Weights of a small mixture-of-experts language model, trained from scratch on English Wikipedia.
Size: width 256, vocabulary 15812.
Experts: 16 experts in each of 8 layers, 2 picks a token.
Training: a variant of SOAP for the experts, 366M tokens, 5584 steps.
Below are experts of layer 7 (counted from 0) of a mixture-of-experts language model. Rows are named router (the router's row for the expert), up (a neuron's input weights, with its number), down (a neuron's output weights, with its number) and show model dimensions 0-255. Each number is 500 + 50 x the weight over its row's rms, rounded and kept within 0 to 999. Numbers have three digits each.
After each expert's rows: "comes before" lists some tokens at least twice as common just after its tokens as in all text; "mostly gets" lists some tokens that are sent to it at least half of the time. This comes from a sample of Wikipedia text that the model never trained on. Tokens count by the router's weight.

# expert 7
router:369527557482438503498470506522426484498446447423520519586466518462355450517486557454478533442517548470492505491577485646467456523474569455547467522370474544479469558500455513566493547516571571498530556364499440543507473501510478473499557509523521503538437459522459442530532491466617556510550407461482466508586519473447503450579500563467505451450497576518493568467630503407551499528589440509414513466492520541544437407523468592490424449427516507414480571484483593458488613545513466436567513532507510499378566493497468555566467458528481525574553595418504517465450445507515514436488443484434574640477594510515456492456439499476539484530463474434504507473454527506481522422491541462467537513474538506546485498632595439474482493491452495495514474462500448466581500503488550
up0:601593453497551522464504461508439493476405581445458473562507511467511503532474576505571508450469413567580482475571453529529448451551513485525444517458589472523563527525383464536450528503595507470586502490512454523480481404592504614469668523446459451430466513527502495457481467550626539536488523470552526521512603512462504546546465525558485480371504543485547606481517411491558428497469463458497560495495517527532567475539553459540432461368528575533422461480512467514467602531478499445551570524558480530480470441500392550555581576475526507431597568489463491555419503487458546505512478523483448526480566505536522552464473490517503521498426458523475460491478461538568444491507491475600410382429458492451485569580547456532552488490530448566481506495478523577517433467467600
down0:477476568447466437567495613476507403468499522559467516498492505529498473505434537560588447498484463510486491520455471426478553469596454470518480515577512485500528429490555576466405479442480468435470433528451638504510546516470485502502461511459490587539486452542510495517474477526472604490486550647605502489493536548500403601513509520475543487574503475552512517507510526481471452522598527581542479491430529423509468436359369527492524481598599531500454514452592427474514475533512497498476440486473538624553614523536500500426458406516505504552614600469569455559503402558514425502501516545529543560585462473523544507545486428524480507467472517469484496430507538551439513545409456477495539556538414549442467477483451527477566447527511427537572531537543422424509624479460509
comes before: " to", " in", " by", " the", " as", " was"
mostly gets: " who", " they", " up", " f", " made", " out"

# expert 13
router:478555516413480457469496516449467505546578433423459526539496459424439564501597612481451526413386465440446578506473478481483457487529437510575489447519501571502500467543551515482468513568471406464446493515504546501438519439486434431463408620547460500531523444504501469585562496555522539447530522477445343516455619468539553475575453545408463487507421499530534457585510540502459595544509524527553518517535552584548558423485544543538541534451437475569454530516468527470379480495473529498503524515413483464473506527531520626534527490509518509493549551459503534591470488625513549445465482517642489465538382493631515503490508450477449424507522428407497413463523488483495480506550422480480474593478500468460564457490608524552461578458437503466541466498469509500495513522462436
up7:491490446587497506476560439413516550466542446461464569539564402405484473499529430583535497544436535504456524535527492411464492436482467418551473521437481457497488486500497576511533481558532552555446555564452502465526583438464581495542563477512517461538432543403487483463499502483447523444524396510481432517542596519541467512412536453489441602515385451603499459490510521541521510520470462467523538540474449525505501426505581494495398483588502407512421527524547488475549415530508521427564500533462557570452537462520512426490433552503428556529532481523547526528419493489531510514502526361576500493402443453576604508526456541488488429554558510516411489537463536521632567461506401531485489551514655519448498495575490501489425566443561397471459503532572480434538552577537487
down7:505476509509464381500522468455453554508558572401496444504597466485464471510479494544458398526539533456440462464403461477538526492556539523466458534481480520529415518488547533499531531455613525582498623565535484506522544477554599587438541412525435560467549480475458412556513519484435496541415572478457469575544461519505528518516490454481489570431507400472563475468462553433567475524546481504463573490617455490422446587474589537442477450549456553410445498514558491452482480537467517501482431565568526519564549426491528557528581537538495450461569545463498491482495517496510430567431513348448549452474558566504524468520536385507528558458461567500453465412535600515489415505459498577518520490505435486544494463524485515491502458400575551591603573451450439525440445496436468
comes before: "\n", " The", " He", " In", " It", "In"
mostly gets: " ==", "s.", " ===", "ed.", "\".", "ation."

# expert 15
router:453598511449495474469473508459430439495389461398477504407501571476588564491527549479482525497440548504554526537489470516512529434588389519500476462489521499518534582525497548523515541554527427466408588500540552520482457472498447493475453502547450551459505565522537498537521484584625610453486640429610532521512460485451527491543392478513464486483582468502489499547523468405531539415521494511466463430486478462543435560504532478404511464499447539406418583481437471523514585468482573587510514481479502447513484531568513467547537496550611558505547523450516411545510500582504458527450541541497507517529519411608424513490427482489463403448553438572419573545537468529505443447495449497513410585480498454561579422514522488585506500437490553416484507412489510442566490594510571
up0:447628550557500450491462440563601407495504395511546507465504433432462582420566540465498509493486527464444436463458596517497498501446464492481494655520533536529559471559500484503420541497599458496549467558523479538541511529594489536592462496566428559465521463450511541469471441510503593455489464483467450492474410454511440610514451420463458545496482535444496423472530432504451555489501557577534544565585461614473590486414494449481467478515551566460508596597545572537590535541445523485490427486551515443617475519548533493533444567587524594467578436491532505538444499515405532565487479489436511548513545391461575496546488547527490456494443478502438499488482510529514473511455501535521522553472444516486462518503449602615493516445486476484466535462425550532525460572485614
down0:505512512488524528381519530475468519454574385517456468487563489513473495501526586529421462541532527530542416518434456576489523458536458498471448529529536557490456541459563429444417468447482521502542448391525460531522451523478565486521553460492515528492483597561475522422425568424573536475578591541506525421548530609428477407559471557498551484516515528540514465523461411498406485510439434462456473522466433554580501419510518474514567466473499411471491466360540570561547532504501476523534475534507546600475451552435456451539471520610492468576445458506500389529437416488555538513424493514447552484393482465440526457542453493502619535477541456438567515525533566503506564510474579473456468441615527470478502489492507486395544506499425441507450568544506420434443539408402455
comes before: " |", "\n", ":", " and", " ==", " is"
mostly gets: " species", " also==", " Award", " Awards", " system", " Canada"

# expert 12
router:397493636515536478544469565483468434498417536451500503416557509503490558451553601542529457526520538492502528500550545469418513414471456465502544545474509481526480566441474514480561462495479440491543566475484398516481505477568449482458428528578547538467534558552563480552504505477537523437465581481558479534527621440360487487592513514539435515412534536548446526559467503450479527425571514560486454469509503544502451512488571550469625448486495475517534574405447457467476500502553489559496502481467410497516514546502550444564470430540553618472484536402557367478446452630580452472408513528499505467484491500508463499371469466465432421519493474532408495452610505544448560494499520567501498625515514488602556460555597481461541506485517506434488485460420483463490488575538545
up0:463504536468559448596480539527509559545474609509522514473574556477475487513487470558565523563520525493497433433498497564471570473509424457426520526435465512477416452506541522547499466498465578523518476500477490552513514389506449445452514507552442455410500533536466476486555472500504520485418570434528481555442532473470429581535527595648561472499507608511460495512472562671486571439543454482493509535485503475518491518615469488379450486438539496456529501462489438490477578476518547517509499487447439520545537530548545472556538344537452523562511554495461395503431471518492551639511499431539510519540389501554477547505446480500393490539545568597494474536588543510491486448508589606522472404557528424544573496404551602485554510512511495467460500608498546489514534508559453
down0:526494455580513498522446459477378541412430505610538553477458481558407485438483454548446490442601629498489475573505535484504512473522583458528502535471507520503453581519579469463525459450566526460483505477433518527476435557545470396547577535490558427549470400468547546488456489491560582575487565541448503425534544395460586496528551487469499481554438445473525446546484486411420560455460467482608504441525515556461527523595421507409453455581534466401448486532580557462587505536494526540449490533451435555542357482425521453547502557461475477492490439507484549454556497505505418464552545539589503571422509539455443524505491510537465497444490476458425418583516479417499474449574561555498608449506613503457547520496539482568498437518542580474517513537529500516496534476509538
comes before: " of", " in", " and", ".", ",", " for"
mostly gets: " work", " game", " School", " series", " House", " field"

# expert 5
router:492470646400529415485561494580484467494583398508501426462396488498512537485549554443451490500578454462540534464562390516461469547480416462472451437459504481372519534433496564504542550569530465456434509578443448549458434483494577469625515523448529549503454499500523536499583513537546534469520459430488468591505485494562485599435439437509460491464494546508426651548520510396495486520484599501552506542488522573543520523499522513515505425439475466403463574472412480392504384537477518486501485489518491551492514460613525571559496543494475529569528501515418515522513441514525450570520494458517451491427475545496529425510553431545395629569447504458511602489475521571545505579518515454451503493583554497513497449436447469495486447529530553453440497489501524566522439531445506
up7:511507511521527526495468470497502523493520504543448516463545519483487538497525481519463432467543486587437563440441535555545480463458559496481475395414577549581504442463399542465589553510533436534508513467421443541477539608496516519434535508667639490388550516484422396451472555553482520586514550461555465542404592518442474477531474459534518553541532512487569475477419559505543436532414445488440550525506449499547485430464529437532530514449543549444460401467443441520628495465537518380521571548610583487481541454554493496536549576512498516506494508441522450504508508612560497521442470500532534501473599489473531475479533527478452534393441503494419457532491568541509456532472469506413529579563571538496442529589407486524457519456549486544497482482563551460403584508438473
down7:471522485404448479449498420473461483492498563505424619569467545520538469563541516436573562487466571616407505487440497459532523428524481505520500520496547412497443561462567407565580445426510440501535516471467400483577535527483494642526489588537568529445467464519424517576510465561507490478575510505560514436475547488524604544457472488517424547541536549535554511555529431556527445515515501542430536512404447538510567561348497455563511566562532493531480540455469566402503460502505481502500449478579503533483525510424620386537513441386466552538532497525609488502525456539493521499582533473477522541571538482457520461441528549544557531476472473432481547447528482516478455494406431486576565510493486519509500544520512519431495564435475485341550519540545542517526498439438422
comes before: "-", "|", "\n", " a", " not", " be"
mostly gets: " is", " was", " be", " an", " are", " has"

# expert 6
router:446564467494517519586544513453460480499489527572483438500489467499464529353600515497509530542320431473456576467537476498451531476553503442465529457482550540465475521512433492576499516619428396495501520493497487530401415538538572556564542392436531498550543496515509491468484392562562562546469535467486586492476579462470445535540530473517484535471413486442559541510508562577547459525500482538506526492616581574484470431577515546420529510413449406472468531572480596512559471461466439535426576481532488505489491515523517507432521464482519543501515498467502476448484452462540468501528528378482544484468505447443484523484491547435487533507575414552513469547457485535523581488568527369469389494415558472553537477535534492543505647500532512561487505368447442442455491533452452
up7:507465444532552525551526465556497448525458450416553459516478504478561488513455551581430537496421496471516502539504558464569489496613523466374516380459528496432530512522467523462525461362538477520504466540452545551459515510537608412606416532538382402519455403522542446525489545526509469538527603428515503498562528411472504458490487431543544511447468520502501489476594552521513418581515505489505460524556519567495474551482516600451431443511464500421463586512480482420614497620479441534568521495489508620562557439559454544540543509379549645569531540492511512499560501460475419505557443491480570455468529497508504477501503476533501461462526560453479460470517488490571452471483578485509541430477528523377560444426515545531519476465537524424485558538421598533449481535480501
down7:498417434505442555590537470524496452413486536443506448485555479479613467531451615448520546534522486558461545474442548521470510426499520601484465525547493529526454525504563440613429518568500547457542496487567509557508428422535493526584498441470529609520461522493549593435424531531428434488523462529460527425519563450560463542532556628491487484633517540528500507550491473554506576507553553566556492481429405481509478502463533482520497472460516488469519523536451530462361522550392536519487484573520507458457532446447504469507471482508480506461409522534477509437552497443419469475463497457504530466506493559560440532474544436563596549546524512454518502585619517670420485526512504498467403488471486443334515488551623498524449494498482539472542479535401474453483452525465474
comes before: " the", " a", " his", " which", " he", " an"
mostly gets: " for", " at", " into", " when", " with", "a,"

# expert 11
router:516444484493443449538605515515550483520489564474509605446539476522518415459493529555506422419454548528471458503507440519479502526454474509518582525456595647524447567449559586585507498459500434531507499475479615428535417445501463615536481532463537521433629528533529402482533523491490623457473439513457510571537529576433499518546408517523505446382510469504543450600568424439547466579524553447471546470523501508448498570551599559492417530525511510515525455518501630474468514526503469427489515473502492555434524488496572504603556543605499500454423392526511522530465454458471434512539521497481422381525526462433519447501470536477471435500489481546392541484501579499579523412453565532560596496549452518417445501573518485449517520499462474499539536492489501437514478539522527
up0:453564499526489505494444446569457509613553527439522467559505441597488506443517498524515535463443528600501452476411422451531467515466459583474512531552537510409402509504475447561520490456592475513528392379497474519520427521505550546506569362482614425510469506500494522543562565444560418554466511538525471463561560483446469421591420421504538448491499490521569473515484485516408452498451499443531460499555377518521521551520570523492463628632445522498563492519536523455567547541515458485470613472557500469461522480533578552584473394530504480422492505581528562524493463514457458524528458477515544368526428526565493434446495510510434536451557463463538443499465598522439494423569515490475509584501511496432564523555527400523479482502505467497550405479458523490506474445542550
down0:498498387567483590437442467460570405533478531495468462474612495413475488525479474449526537543481520614480492593539456558512445540532462444505494488557478469374551559478515572482458464497399519433497634539494434517460491504529567416471508458461540572441479467462420429455541488465573474479525481474497470543564462517531481536566500501400494529455483499578464538415480470450465459569419482533498564513542404471514462436540495552458529485552456608532443484483485529508501447374560450548576398470510532455556556472521484509466529495550460436534569404508413540505571510395361454552511573478488581550518457491552511464455447470560478519446542445483533581492450476528485513494541494555503434495544640514464459523513426516460556502510389611546548524521453527460538502554487555
comes before: " |", ":", " by:", "or", "ar", "al"
mostly gets: " sp", " (S", " Sp", " Sch", " (C", " (P"

# expert 8
router:439530467564447487459598490552449490370551552455433533605469479481529535504500523546486525492454550537541543359555536509509483568538367427495475480489458465482489464428400578421528486554476521427533446517443452465519462550447532416568556521557525460481467502595566440423501474517520487445450529407491437514548464463445541460486511394412481497479517518477565528523531587561546537504520467502498419437486510501520492522494474426502477519482527452526404472541475534575484508483569555537399498516578438472508482449473491520554535563510559528495534438467510462667472549505511481482508492496463410522434528419530398518427477510534499433537550440456527466503555498519589573442549594502580518498626574486482558504507483621507436519456491546569532541509484480667511535550465541
up0:541503432509482550529517522589482542445570553379446467522453475479501536495467425584461451476505524491573600491432477523528483530488472483604526605446455535542424574592403586498439539478563466473463485534566477489482514529411623480455508482520616456449443469503540561453569521472568580575449553521512552530573421454423502535510488459532521530458455525516523535545559521616556517581510460529517511447477440441523511550512553444500579496447507465553492519460538423530448461463462485501512545502521446477439558522529449479478502510470496509568505473484514553510480539501489564496526481505554523532447467433605393444449471453543513516444569466479614402518504480470587560498431561536503597441622501440507537514525434455518515530416375649498481570535482540472551462546446606
down0:508449462436475525454482521517525527539527466507422463503462598466471490565536499478517496468465523609558468548502561458409573498462458607430559494456540534529528438462526489547556500532490482485519486573536506456510476433532518481493503570549556515474504554465471500519461481611551463515439500487493514503472459510520467385475500564523529518528543590557472377514446448504560551445483480572430542489529546551526515581409572532446449591535421507501524551513491531514485555528511526374545472457561546542512385588474539415490418517399465521375551604460628478545533462512505434575455538505533471478534504502566524424490412498588550528383502504532611508495498455518442532502476444466405658542440434528509458545501427527499526469529607496523389478545520373498467478492509462
comes before: " |", " 0", "5", "2", "1", "4"
mostly gets: ".4", " 0;", "′", "°", ".6", ".0"